config.toml
n_experts = 16
experts_per_token = 4
balance_loss = 0.00966
lr_router = 0.00132
optimizer = "adamw"
Below are experts of layer 5 (counted from 0) of a mixture-of-experts language model. Rows are named router (the router's row for the expert), up (a neuron's input weights, with its number) and show model dimensions 0-223. Each number is 128 + 24 x the weight over its row's rms, rounded and kept within 0 to 255.
Before each expert's rows: a language model's description of what the expert responds to; "gets" lists some tokens that make up at least twice as much of what it gets as of all text. This comes from a sample of Wikipedia text that the model never trained on. Tokens count by the router's weight.

# expert 13
Capital letters and opening pieces of proper names, mostly personal names in lists and tables, like K, F, E(rwin), Ro(xanne).
gets: " S", " E", " F", " C", " A", " T"
router [115 111 154 136 170 113 137 150 138 110 128 125 149 111 132 151 112 157 165 119 162 109 129 123 126 126 140 131 153 138 121 135 141 134 136 169 154 138 109 136 130 131 102 118 113 118 133 113  95 141 139 151 147 158 116 126 146 152 154  77 126 138 166 114 120 159 123 114  90 142  97 146  92 140 127 179 141 108  92 161 107 111 123 175 177 131 131 168  85  93 117  86 100 176 155 131 110 122 155 167  76  84 110  88 151 152 159 147 126 139 163 108 139 147 163 136 160 137  96 117 131 156 122 139 138 158 122  99 158 104  94 144 164 153 154 136 146 197 107  91 102 157  82 126 133 146  89 130 114 152 177 129  99 154 123 137 138 109 108 102 157 147 155 137 131 107 146 131 138 132 101  97 149 157 149 161  95 119 128 108 174 124 108 121 150 156 130 124 109  86 120 143 117 105 134 116 135 151 100 147 153  90 136 149 154 143 158 152 175 143 147  88 136 164 112 130 138 105  85 126 139 117  94 148]
up0 [107 144 119 122 131  90 105 142 155 118 130 193 111 137 161 156 109 132 118 155 131 129  96 102  91 113 127 145 138 128 161 150 120 124 129 156 166 141 108 107 128 110  86 101 131 137 124 125 140 128  71  91 151  98  98 145 161 157 114  71 117 144 153 101 138 126 136 122  94 102 150 131 163 159 121 157 138 112 105 122 113 147 114 139  97 150 131 124 121 113 109 138 122  54 170 110 129 116 146 106 179 141 114 148 144 161 187 139 142 113  96  87 142  90  99 129 151 118 119 166 100 117 130 130 122 114 136 126 132 125 118  82 148 127 151 134 146 129 149 134 120  87 152 105 100 128  82 135 129  57 173 131 136 175 136 129 113 167 114 123 123 160 146 106 121  73 111  98 118 199 141 136 129 118 119 126 129 104 129  98 131 115 139 149 160 143 111 101 112 132 119 143 118 119 115 184 122 116 138  84 179  71 123 123 118 134 120 114 119  99 163 153 163 121 120 110 151 152 126 144 108 114 133 132]

# expert 5
Word-internal pieces and derivational suffixes like ated, able, ative, ive, ity, ed, ing, as in rel-ative-ly, suit-able.
gets: "ed", "'", "ing", "ic", "al", "t"
router [109 137  79 126  93 139 148 140 100  96 134 113 110 124 123 131 116 111 104 144 124 164 102 137 144 132 124 119 107 152 125 145 140 130 117  82 159 141 113  75 172 136 113 115 108  89 107 105 101 163 128 117 128 127 134 115  92 146  92 115 119 139 134 147  98 136 189 161 108 111 156  95 137 124 122 123 159 138 156 143 100 159 128  83  91 103 140 109 100 157 163 147 144  50 114 115 113 133 104 140 123 184 100 116 144 113 133 146 117 135 123 184 135  89 104 135 154 149 133 156 127 123 110 129 110  93 110 124 138  92 130 118 118 117 121 126 108  87 166 131 107  82 155 114 126 105 105  82 154  68  99 114 182  85 152 117 143 133 167 100  92 123 148  99 122 139 127 141 102 107 128 148 116 154 131 117 180 124 126 160  97 142 138  98 133 149 111 109 114 148 135 146 154 163 153 122 119 127 140 108 118 120 145 105 108  84 146 126  87 160 152 141 176 111 158 120 122 143 151 121  87  97 116 155]
up0 [127  76  93 177 149 125 100 121 131 163 130 102 149 133 156 127 122 146 128 142 144  97 155  80 129 121 135 154 113 142 104 166 135 125 182 148 135 162 127 134 133 104 123  78 105 163 167 125 179 117  85  95 125 124 138 135 135 124 152 148 112  96 128 101 134 146 138 139  91 135 143 127 175 163 106 114 106  95 101 119 103 139 118 117 148 123 136 134 145 122 141 169 109 154 153 130  95 142 121 146 143 136 112 101  83 164 139  81  93 149 114 165 127 157  90 133  69 177 116 159 118 129 128 157 160 123 185 142 136 135 155 127 114 131 131 139 111 126 153 142 194 106 127  98 132 112 115 117  92  92 114 124 139 115 139 111 104 148 156 107 114 174 168 100  95 158 116 162 129 149 126 131 146  92 115 122 136 125 110 160 117 147 134 142 138 125 162 119 104 109 104 148 154 122 129  91 130 116 125  93 134 122 102 139 113 140 122  84 107 150 108 150 163 151 112 179 110 160 110 157 110 150 169  87]

# expert 8
Newlines, stray spaces, heading markers == and ===, opening parentheses and quotes, and subscript openers in asteroid tables, e.g. _{, 19.
gets: "\n", " ", " (", " 19", "==", " re"
router [136 138 127 117 118  88 157 105 150 124 129 136 137  98 126 143 129 111 139 107 140 194 143 124 103 131 107  95 140 116 139 139 106 175 127 135 122  83 117  95 139 146 109 150 142 145 123  86 108 152  96  94 133 124 104 149 123 147 101  71 142 111 163  95 143 176 180  89 167  92 134 102 144 168 143 160 140 125 117  96 137 121 127 148 114 138 115 118 117  81 169 152 136 106 139 177 117 126  98 135 158 117 130 108 129 121 159 125 144 107 116 122  96 141 149 130 118 105  88 117 100 151  89 127 155 104 122 130 134  79  99 107 181 111 158 168 130 100 141 114 147 115 101 148 110 126 153 111 112 121 163 162 110 117 139 139 112 137  78 115 150 135 114 146 157 135 149  52 157 114 133 132 111 106 126 119 123 116 155 138 117 136 105 142 136 120 131 100 138 152 166 133 133 131 122 137  96  77 114 170 124 108 147  84 137 142 167 107 172  89 117 173 136 146 171  95 120 103  71 121 131 144 118 123]
up0 [110 104 125 149 122 140 107 141 142 148 100  89 126 118 158 123 132 114 143 102 104 121 101 115 127 121  94 110 138 146 111  62 152 131 145 156 133 146 185 106 123 117 142 143  97 130 155 125 127 124 132 111 127 110 118 173 144 148 185 183  89 119  82  96  73 133 144 184 127 160 157  93 135 140 108 136 137 158 115 112 115 124 109 110 144 119 130 117 124 143 116 112  68 128 135 126 115 156  90 128  93 115 134 138  96 113 136 125 112 151 119 101 134 125  89 128 135 176 108 153  92 147 179 127 124 141 110 137 115  99  96  96 156 172 136 105 137 170 113  83 143 131 116 131  94 114 158 151 108 129 161 120 165 117  49 134 150 124 135 114 160 130 118  87 126 130  85 152 158 141 117  96 107  83 119 134 147 120 131 101 103 111 156 107 157 124  98 125 133 115 130 174 115 170 121 115 126 126 104 146 155 119  84 127 103  91 110 133  91 120  95 149 118 117 140 145 107 156 113  96 102  93 108 117]

# expert 9
Word-final pieces, especially plural s, and common nouns like years, place, time, film, team, often before a comma, period, or colon.
gets: "s", "o", "e", "es", "le", "st"
router [116 153 112 127 127 139 100 150 109 159 102 159  82 139 141 116  93  84 100 128 100 124 137 154 125 155 122 112 148 159 145 127 147  90 168 135 111 142 126 120 122 174 145 119  91 157 124 133 143 155 138 139 132 131 127 117  97  84 109 154 114  96  88 185 101 141  97 152 129 156 140 125 132 107 157  94  98 155 146 152 145 133 103 108 115 154 139 115 127 139  79 179 121 106 106 116 153 138  77 137 138 110 128 180 131 132  76 127 147 107 163 154 128 150 153 130 133 154 117 135 160 109 105 115 100 163 127 101 105 117 104 150 120 145  99 107 157  84 121 148 171 144 154 108 102 107 167 135 145  88 143  93 158 105 135 155 111 139 145 156  96 112 148 154 147 133 107 114  68 121 153  89 121 145  95 134 163 179  94 164 156 109 129 157 125 100 102 147 140 118 134 128 117 144 156 108 129  98 122 161  94 153 134  98 115 144 140 108 130 129 132  81 111  99  93 110 134 125 173 143  97 111 125 157]
up0 [150  92 115 107 129 140 118 129 151  69 142 136  93 160 135  67 113 129 142 111 163 170 136 145 141 129 100 113 129  82 139 111 146 104 154 158 127 126 150 143 128 129  88 136  96 155 155 109  88 157 127 111 145 159  55 115 116 132 192 123 123  94 134 138 121 150  77 138 105 107 137 136 134 165 129 129 126 128 111 137 123 127 125  95 114 137 123 144 134 133 124 146 142 150 142 137 128 111 150 126 155 139 124  99 131 146 109  99 158 109 119 176 110 141 165 168 123 128 155 124 134 127 153 153 163 104 104 142 100 158 107 101  96  95 136 164 124 148 127 118 105 111 129 111 133  94  97 132  99 121 143 101 135 147 149 116  77 134 114 122 128 157 160 135  93  94 160 140 139 133 143 136 117 159 133 133 118 137 158 150  98  87 112 151  85 148 124 104  96  68 117  74 120  92 126 104 110 140 144 139 162  95  93 151  88 120 165 120 136  91  98 122 108 169  62 127 120 164  98 153 141 123 104 129]

# expert 11
Prepositions after a noun such as of, in, with, by, at, plus line breaks, table bars, commas, and hyphens.
gets: " of", "\n", " in", "-", " |", " with"
router [150 141 135 136 120 126 117 154 163 171 124 101 108 106 117 115 137 141  94 172 140 108 115 103 142 142 123 126 129 129  88 142 139 153  78 153 102 134 140 109 101 108 133 110 175 135  92 127 157 123 122  92 154 119 147  94 145 101 104 169 136 127 111 152 148 105 108 163  93 104 142 146 114 160 173 109 147 105 155  83 159  98  97 127 157 127 119 137 170 107 140 104 180 152 147 138 132 107  76  94 125 126 148 151 145 108  91  70 106 142 127 147 152  76  96 115 141 108 134  91 106 167  99 110 111 127 118 113 116 118 130 155 160 164 140 133  89 133  79 120 136 155 130 156 147 122 139 105 157 115 109 113 142 128  95 112 117 133 130 104 154 151  94  99 101 114 167 128 161 165 106 159 141 103 108 112 108 111 135 113 153 141 124 144  91 135  72 136  82 142 113 147 117 120 110 182 143 153  94 101 113 127 106 111 116 133 108 165 180 114  94 145  97 149 108 145 106 137 130 131  99 133 107 125]
up0 [142  98  91 136  99 107  76 152 140  81 134 160  95 142 110 129 136 171 143 111 104 111 132 115 133  98 163 139  80 141 114 120 135  88 107 113 114 139  91 171 112 105 159 157 130  82 135 151  90 116 108 109 120 115  81 109 107 121 144 122 126 176 144 138 136 122 154 143 149 120  95 117 140 123 150 129 144 123  89  74 127 115 157 151 156 120 105 150 135 126 104 143 102 143 131 113 203 145 146 127 147 113 151 143  50 143 132  97 123 130 124 117  98 156 145 130 137 128 128 109 180 129 135 158 141 141 122 140 146 157 104 145  78  97  88 139 116 132 142 100 117 140 148 112 168 172 130 138 133 163 120 121 134 120 149 116 150 140 125 110 111 172 136 167 135 197 140 110 132 138 101 108 140 135 104 113 133 160 146 136 116 118 150 128 117 159 174 146  95 118 128 104 166 146  87  99 111 117 149 117 101 132 133 159 139  82  85 113 118 153 140 142 139 127  68 148 127 135 148 105 104 134 110 106]

# expert 4
First pieces of words split by the tokenizer, usually after the or a, e.g. con, in(ner), can(didate), Ch(ennai), f, p.
gets: " in", " f", " c", " con", " co", " In"
router [162 141 126 140 170 122 150 122 174 118 138 138 146 154 132 164 144 139 107 120 116 121 124 110 157 146 114 132 110 130 180 162  96 153 130 172  92 133 163 135 169 129  87 155 127 106 157 125 135  99  87 129 116 148 125 129 144 133 112 109 132 127 158 131 140 130 149 133 133 132  95 129 120 129  91 123 151 111 131 158 143  93 158 111 108 161 161 154 146  83 141 108 115 135 126 141 173 174 192 155 112 140 102 137 163 140 160  93 120 129 152 141 175 173 147 110 108 133 115 162 143 136 119 161 111 150 138 142 164 166 125 135 174 191 120 138 122 149 116 103 118  97 154 129 134 126  88 151 105 125 149  83 102 156 138  94 120  91  94  91 142 139 166  95 108 113 137  95 180  83 168 146 122 108 143 144 115 118 134  84 106 112 109 149 168 170 134 138 100 134 166 115 143  95 136  97 134 144 155 119 161 109 168 114 116 137 138 131 109 149 111 167 131 139 137 170 105 126 106 124 138 113 140 132]
up0 [173  86 138 144  93 152  91 123 128  98 120 120 108 213  98 126 125  94 111 106 159 110  78  61 140 105 170 134 154 100 126 203  92  99  90 105  96 115 163 168 143 138 111 138 106 127 150 107 167 138 120 146 138 100 144  94 126 112 165 142 156 116 109  93 113 180 145 125 142 111  85 110 123 116 136 122 138  73 140 116  91 135 163 134 120 135 133 121 132 116 175 112 138  90 116 125 153 140 142 170 112  99 105 120 132  91 122 136 130 114 119 141 114 157  91 110 191 106 151 166 120 135  73 111 132 101  91 144 116 163 114 119 130 106 154 103 154 134 138 123 140 126 108 133 122  92  95 143 143 136 157 118 131 174 160 155 108 125 135 128 121 148 162  93  98 141 117 130 111  96 113 142 139 153 131 128 140 107 157 116 135 119 141 151 118 137 115 161 128 153 124 152 118 116 103 157 139 133 146  96 137 120 148 111 141 141  97 135 134 127 143 117 124 142 129  97 168 139 162 138 144 147 130 134]

# expert 7
Short function words and numerals such as on, two, up, 18, 17, plus word-final pieces like fe-w, for-th-coming, to-p.
gets: " ", " of", "th", " to", ":", " on"
router [142 138 152  89 147 133 121 120 177 130 137 134  71 133 127 129 125 106 131 132 136 174 112 146 158 120 140 132 130  87 142 143 175 161 121 104 132 187 126 102 116 101 123 152 156 110 104 106 100  96  88 100 157  93 142 151 119 156  98 150 174 129 123 145 124 155 151 130 162  81  92 163 169 104 132 131 130 115 127 110 169 118 140 127 129 148  97 108 167 117 134 127 130 125  66 150 129 130 104 116 166 141 143 161 129 106 150 131 121 146 135 103 138 147 144 111 139  96 132 153 146  89 130 154 133 107 113  98 138 163  92 153 176  89 108 135  90  91 111 165 186 111 135 113 133 133 129 130 135 123 128 130  95 170 145 128 124 123 130 132  92 128  85 168 166 157 146 121 156 119 122 129 140 163 128 129 172 140 149 139 128 129 110 127 104 126 122 103 114 173 124 110  66 153 129 129 111 125  95 123 111 142  76 130 104 139 110 125 180 110 116 165  92 141 103  81 146  95 119 134 100 133 151  98]
up0 [106 135 101 153 112 136 144 135 111 121 129 140 100 104  97  92 115 145 116  71  91 210 131 123 136 134 126 105  95 161 142 120  76 133 135 144 112 122 130 129  99  91 130 119  99 110 144 143 160 141 183 144 121 115 114 118 121 141 110 120 115  94 166 138 122 126 161 103  96 134 168 173 109  97  96 145 102 112 128 132  91 134 131 113 100 131 128 124 115 103  91  95 132 146 129 109 154 122 105 146 157  96 105 132 118 121  69 108 149 132  86 166 136 184  91 143 170 153 134 139 129 159 127 147 131 114 146 123 134 142 115 126  91 113 182 152 147 123 102  87 110 178 107 146 133 151 136 134 158 185 106 147 125 118 146 113 102 141 183 109 160 114 120 165  95 133 146 118 160 163 158  68 102 102  85 128 149 125 118 119  90 144 130 116 129 160 113 135 114 121 143 135  79 110 149 123 127 129 180 145 131 123 154 138 107 153 117 111 117 134 118 131 112 130 139 120 170 155 128 164 130 121 155 125]

# expert 2
Final suffix pieces ending words (-ation, -ity, -ical, plural s) and sentence-final periods, especially after numbers in census statistics, e.g. 3.07.
gets: ".", "s", "al", "y", "ation", "ment"
router [110 158 109 152 128 126  88 114 110  92 108 169 113 166 129 143  98  99  86 135 126 126 164 122 124 105  98  88 117 128 129 111 110  77 177 103 181 109 127 142 128 122 194 124 136 180 132 129 151 185 141 131  96 141  99  81  91 123 145 103 133 142 100 150 123 110 103 157 111 156 129 104 158  93 117 102 104 170 102 158 137  88 102 110 110 130  86 121 134 155 140 165 164  75 130 131 146 115 150  76 144 181 112 147 115 114 127 132 146  96 118 125 119 107 134 116 136 175 188 118 128 108 107 134 164 116 137 101  91 106 121 132 103 116 132 131  95  93 150 157 162 115 172 113  98 119 100 112 150 148 129 106 145 153 130 123 120 183 139 142 125 115 132 121 102 114 103 128  92 107 158 117 113 118 121 113 149 135 134 135 131 122 124 108 133 137 149 126 130 152 101 123 137 122 127 104 115 124 182 154 124 137 148 105 122 122 115  90  90  97 124  82 140  97 124 102 129 138 136 114  81 134 139 132]
up0 [164 131 119 139 143 173 103 139 129 141 152 123 143 113 121 106 119 137 163 172 127 106 121 159 131 137 128 128 142 103 102  90 127 154 100 142  79 137 122 121 190 104 147 153 159 142 175 105 113 119 150 109 165 135  98 133 116 110 139 111 139  95  98  94 107 139 132 133 161 126 123 153 141 134 122 129 119 130 148 118 117 136 165 189 130  98  82 133  99  89 122 133 130 147 139  85 134 104 103 157 143 181 115 137  96 136 109 127 154 147 124 132 134 107 177 153 134 149 142 156  92 159 141 167 171  89 117 137 122 124 105 144 180 117 152 166 130 138 146 119 116 105 119 135 159 178 138 138 106 159 132 124 155 130 120 113 130 176 116 147 144 148 137 103 149 147 114 139 110 142 170 133 151 121  94 124  99 111 153  93  97 161 115 100 127 137 134 144 154 147 122 138  83 111  62 155  84  90 125 122 116 111  75 129  85 134 186 127 107 149 124 123 143  96 147 111 155 144 164 144 118  83 138 143]

# expert 10
Auxiliaries and verbs in prose (is, was, had, has, been) and inflectional endings -ed, -s, -ing, e.g. stated, describes.
gets: "ed", ",", " was", " is", "ing", "d"
router [151 125  92 102 115 161  98  98 117 123 122 135  94 131 112 152 151 112 113 169 125 108 140 112  98  93 162 118 132 132 145 124 133 155 132 108  89 112 114 147 159 146 132 148 113 173 109 145 122 112  98  89 136 141  85  95 104  79 128 150 121 164 107 153 131 125 180 126 110 157 137 136 141 119 151 123 161 131 112 120 116 144 119 101 112 134 136 103 146 136 122 102 141 131  93 105 123 107 110 145 157 147 114 151 100 111 137 131 112 140 120 132 107 122 122  98 115 107 140 146 144 142 141 168  98  93 118 119 184 154 128 126  70  99 107 117 107  99 112 135 181 121 155 114 134 146 145 108 141 131 119 114 160 153 148 120 167 153 125 139 135 160 155 186 141 155 177 143  99 110 124 159 135 162 135 101 107 117 193  84 115 153 130 147 111 126 143 187 146 116 112  89 128 159  68 146 143 109 164 140  98 120 141 115  78 121 105 146  99  61 132 152 120 135 132 135 156 143 144 130  58 128 124 149]
up0 [121 129 116  90 108 134  78 149 141 130 127  92 179 137 117 129 133  85 127 139  88 130 143  88 149 178 112 138 107 147 120 120 109 103 138 125 101 101 138 149 129 154  87 134 101 132 122  59 143 158  96 129 121 148 126 147  97 124  78 129 124 136 106 165 128 142 146 163 126 128 102  75 166 141 127 157 134  95 138 104  99 170 149 158  79 133 115 140 139 136 111 133 157 144 148 107  83 145 118 159 187 164 158 147 122 144 135 125 110 111 175 152 102 127 156 148  89 145 119 143 120 145 123  87 109 142 136 145 139 146 125 124 129 127 115  78 110 143  88 131 114 119  90 103 106  93 115  99 140 148 132 117 121 111 165 196 111 159  86 146 154 141 152 106 154 134 132 118 109 105 101 129 136  79 109 106 107 140 125 111  59 118 125 115 170 115 147 169 137 134 109 120 120 115  97 127 105 109 120 108 176 103 108 121 132 124  91 140 127 100 147 120 173 109 110 134 152 111 125 136 151 113 135 127]

# expert 14
Inner letter pieces of European surnames and place names, often with umlauts or accents, e.g. Fö(rt)ha, Lö(ff)ler, Sch(il)der, Pa(k)istani.
gets: "er", "d", "il", "i", "or", "e"
router [152 139 140 153 116 138 124 141 130 158 131 135 167 167 157 110 126 144 104 135 166 126 127 130 112 109 135 110 135 112 111 146 127 134 100  82 102 140 106 118 113 130  96  97  98 125 144 179 138 138 138 186 118 128 160 143 129 108 130 165 110 138 113 114 156  85 117 160 144 117 159 132 123  97 113  80  76 151 116 119 119 118 122 145 135 114 135 126 123 145  72 153 107 164 111  98 167 141 168  98  75 101 157  76 125 145  99 146 141 172 130 132  91 133 142 122 119 157 131 121 139 139 159  71 104 131 134 110 118 106 169 113  84 105  85 123 141 178 101 116 127 149 124 162  84 152 160 144 131 148 149 142 120  98 113 128 180 122 140 188 108  96 128 115 134 104 114 163 124 134 111  90 147  94 140 119 118 120 136 134 121 112 160 170 124  96 121 143 121 131 121 178 100 131 150 108 153 117 139 105 121 166  97 167 157 107 108 112 148 181 116 106 122 113 103 121 127 119 174  95 106 123 120  98]
up0 [120 129  91 110 128 123 130 128 155 163  95 158 160 107 115 128 137 138 199 119 131 119 114  69 109 102 149  91 158 145 129 150 117 126 143 156  89 143 155 177 162 146 146 140 143 156 147 121 148 125 129 126 120 138 100 156 140 139 162 135 146 113 109 120 139 124 120 145 120 150 107  88 155 153 139 138 156 154 145 128 151 145 104  90  99 147 116 130 123 108 124 101 152 137 148  99 146 154 131 139 144 158  98 105 145 134 138  96  95 131 116 133 135 105 168 145 136 122 103 131 126 157  70 155 164 104 130 123 144 186 137 148 134 122 144 125 193 116 144  80 114 119 123 105 129 130  91 145 107  98 107 116 141 124 168 180 125  96  60 140  99  84  89 106 106 108 121  91 128 114 136 132 121 154 133 127 193 133 102 100 150  90 150 165 121 140 105 151 161 114 150 110 132 132 105 122 159 123 107  97 145 155 152 117 114  97  76  97 101 106 154 143 145 129 103 157 148 104 107 127 133 166 148 147]

# expert 3
Articles and determiners starting a noun phrase, mainly the, a, an, The, plus its, his, her, often after of or in.
gets: " the", " ", " a", " The", " an", "The"
router [102 137 164 115 152 149 144 132 187 109 149 143 126 107 165 108 103  95 177  81 112 108 122 107 117 167 107 132 160 138 105 146 142 142 147 121 168 168 104 105 123 144 106  97 107 120 113 101 109 158 144 149 133 134 169 167 132 164 171 150 108 115 171 105 133 146  90 133 116 125  77 121 134 120 120 135 158 114 126 108 105 163 146 106 100  97 144 119 155 117 118 105 117 130 144 106  92 107 154 154 139  69 151 139 139 121 129 144 100 149 130 148 119 183 142  93 108 115 129 156 103 146 137 199  81 110  79 161 122 167 137 117 162 122 183 141 154 140 140 138  85 102 100 122 141 111 120 161 146 108 147 120  97 115 157 112 110 125 108 120 161 132 146 134 158 165 148 143 135 105 109 153 139 141 110 181  89 114 135 163 131 110 158 109 123 178 150 130 113 125 113 121 149  98 154 134 111 125 128 115 153 132 156 110 142 163 123  87 142 143 146 163 146 127  99 135 129 139 103 136 140 152 145 114]
up0 [129 126 124 140 116 133 137 131 122 107 196 133 119 110 156 109 152 148 133 153 135 130 120 109 131 103 161 154 138 148 166 125 142 103 112 150 126  99 100 175 162 109 106 138 115 180 148  85  83 104  98 125 114  88 102 166 104 127 131  74 136 176  96 169 135 131 175  74  92 125 116 108 177 134 108 153 156  94 171 120 140 100 211 106 132  93 133 148 162 140 160  96 119 165 119 106 132 167 109 129 115 168 119 141 164 128 160 108 139 102 121 113 118 102  94 131 131  85 136 123 150 154 126 147 169  87 123 112 169 157 107 117 145 101  87 151 165 120 153  88 118 130 133 127 139 132 115 112 149 135 135 130 122 119 153 151 142 124 126 153 127 128 122 124 109 101 115 135 159  96 154 140 134 120 114 120 142 115 181 148 116 104 119 124 109 134  63 129 154 128 147 156 140 124 127 108 141 117 115 115 172 130 111 145 110 117 144 129 109 141 143 139 142  96 132 153 163 143  90 136 108 128 150 102]

# expert 0
Column pipes in tables, plus commas, semicolons, hyphen list markers and the word and between list items, e.g. | 49, Loeb, and.
gets: " |", ",", " and", "|", "-", ";"
router [136 142 129 150 114  92 137 110 127 138 155  93 128 142 129 135 140 158 144 130 131 107  85 160 106 106 126 146  87  91 116 137  93 108 106 143 159 171 137 169  94 114 125 135 114 106 132 106 160 146 129 118 125 134 157 118 173 108 128 118 178 103 169 100  88 144 110  98  85 125  94 175 135 144  99 147 114 129 115 118 113  84 165 175 161 131 112 131 125 124 125 100 121 171 111  75 101 114 132  79 109 154  62 123 139 150  98 128 141 141 133  77 119 101 110 130 111 145 147 135 118 151 147 155 159 130 139 145 118 171 139 124 135 158 147 172 149 119 146 132  90 167 184 146 157 143 126 117 120 141  83 128 120 152 143 129  97 122 105 124 109  97 103 123  85 110 134 125 156 160 145 116 175 132 102 113 104 106 111 109 160 149 125 102 177 112 149 142 120 137 114 134  90 164 121 155 149 127  90 117 118 130 160 112  87 157 108 164 129 129 114 118 134 165 137 124 144 114  73 150 137 139 116 104]
up0 [147 105 133 119  95 123  98 149 130 154 162 118 124 134 128  92 143 146  81  97 105 189 111  94 110 137 123  99 141 105 120 126 120 148 156 114 137 156 143  99 115  97 102 183  94 143 137 115 129 172 155 228 121 129  67  89 119 124 101 127 114 116 122 168 111 112 147  95 122 115 117 142 162  95 164 138 131 153 153 117  77 127 157 142 101 141 123 129  74 169  76 124 111 141 113 164 124 108 116 120 142 129  96 129 128 119 114  93 165 107  91 135 136 122 107 115 122  78 117 138 131 116 107 163 121 103 153 110 133 140 109 134 119 123 163  88 138  94 110 101 126 120 159 134 117 133 113 139 148 141 113 141 129 141 152 103 120 153 119 139 129 118 141 137 104 162 158 102 146 134 138 131 144 128  93 162 153 150 144 122 149 172 128 161  95 130  94 138 156 133 111 146 100 145 113 121 112 110 151 150 128 167 127 129 113 185  80 102  78  80 133 150 134 105 129  99 140 137 109 158 122 135 125 136]

# expert 1
Early word pieces of lowercase common words, often the first or second chunk after a space, like ri(dged), f(unds), de(ci)ded, cur(lews).
gets: " ", "ri", "ur", "ro", "ra", "t"
router [143 124 143 112  71 126 140 102 117  84 127 128 135 162 121 143 100 118  96 156 116 140 127 109 125 145 108 125 174 140  94 155 131 139 150 103 129 129 147 135 163 133  89 114 157 136 148 109  72 114 179 161 163 167 110 128 107 146 117 135 134 148 176 130 154 114  93 128 140 149 134  95 115 136 130 124 159 106 133 109  87 162 148 152 133  98 144 119  88  79 134  91  91 148 154 171  73 113 172 177 136  92 156  88 140 125 163 140 103 146 130 125 131 140 126 135 145 131  99 185 131 162 129 168 121 114  96 123 126 138 116 133 141 145 118  91 148 151 118 122 111 100  88 124 126 131 111 141 116 139 187 140 117 113 127 155 150 171 135 113 116 119 143 122 151 152 109  73 164  96  98 167 142 157 120 140  90  93  97 140 139 105 104  94  98 121 164 134 139 122 123 109 147 109 112  93 114 121 130 151 129  95 157 105 165 100 100 115  93 121 138 167 109 129 107 135 156 129 102 118 153 108 150 118]
up0 [119 121 100  98 157 147 130 137 147 100 142 119  77 155  79 117  83 122 133 170 145 123 160 116 135  97 170 125 138  98  83 168 141  75 153 134 105 135 147 159 104 117 122 131 101 114 125 126 163  98 120  96 186 162  89 126 127  95 137 112 125 114 125  85 105 119 138 127 132 135 104 109 120 141 135 101  91 161 126 116 144 121 127 104 180 120 132 139 104 151 112 116 131  88 151 130 118 146 156 113 161 146 108  94 102 117 144 148 119 121 168 149 122 113 120 151 153 148 156 130 100 159 109 144 197 103 138 144 121 142 152 164 134 151 113 104 139  63 113 132 148 105 138 128 137 113 130 128 159 112  90  97 172 130 156 125 142 108 113 125 120 115 138  96 124 102 158 121 124 136 147 112 108 101 108 136 107  95 136 149 107  99 130 126 104 175 128 165  90 128 121 130  94 149  77 161 133 142 120 122 102  88  86 135 134 152 122 165 110 140 140  94  97 114 167 109 155 145  85 109 104 116 128  73]

# expert 12
Middle syllables of Asian, Slavic and other non-English names and places, e.g. Jia(oxing), Na(ra)bu, Tali(ban), plus nationality words like American.
gets: "an", "a", "k", "o", "ia", "ra"
router [117 149 158 109 126 132 133 164  99 110 100 118 144 154 101 155 133 160 170 102 159 112 136 117 160  84 151 129  85 134 135  77 103  79 126  89  95 114 112 151 101 161 138 125  98 107 123 171 140 109 168 132 143 121 120 116 160  90 169 162 131  87 110 108 130 100 115 121 120 139 120 130  84 109 123 130  99 101 155 112 125 139 146 132 155 113 122 148 131 164 110 130 121 147 188  88 138 143  78 125 121 130 139  74 114 110 108 140 141 137 149 149  97 147 108 150 157 159 127 120 129 141 114  78 112 153 134 111 111  86 121 123 119 140 176 143 148 164 155 107  94 153 106 108 129 128 162 147 116  87 124 123 115  98  79 147 109 108 134 123 114 139 107  90  98 127 148 159 141 169 160 132  80 118 154 104 138 139 138 158 116 116 138 155 184 109 117 132 140 119 137 156 101 144 155 153 120 148 112  98 103 155  82 174 153 131 145 128 144 158 124  75 120 133 136 109 141 136 167 130 142  96 115 101]
up0 [118 128 131 133 142  95  93 156 137  86 125 109 114 144 117  79 104 129 164 143 133 175 142  81 171 118 120  78 107 137 170 112 131  99 151 119 134 124 145 133 170 103 107  45 111 134 100 134 141 131 113 100 132 125 144  98 144 115 110  84 155 143  88 135 121 110 150 144 108 149 128 141 114 136 108 104 122 119 167 170 169 113 128 115 128 109 100  86 138  75 156 134  91 101 108 114 157 131 153 160 116 137  82 147 121 141 109 105 161 136 160  96 152 130 152 118  99 158 113 121 117 125 120  99 122  97 129 146 116 139 143 106 129 141 185 118 156 102 118 118 116 135 153 115 127 106 131 124 144 156 144 113 162 124 138 166 144 190 115 126 142 148 128 144  65 103 106 118 144  99 142 140 132 126 106 109 133 160 119 125 107 130 171 104 135 121 116 130 171 164 143 140 151 113 104  76 139  87 133 160 166  93 133 123 120 121 108 103  99  73 139 141 164 100 133 134 138 148 138 144  77 119 129 111]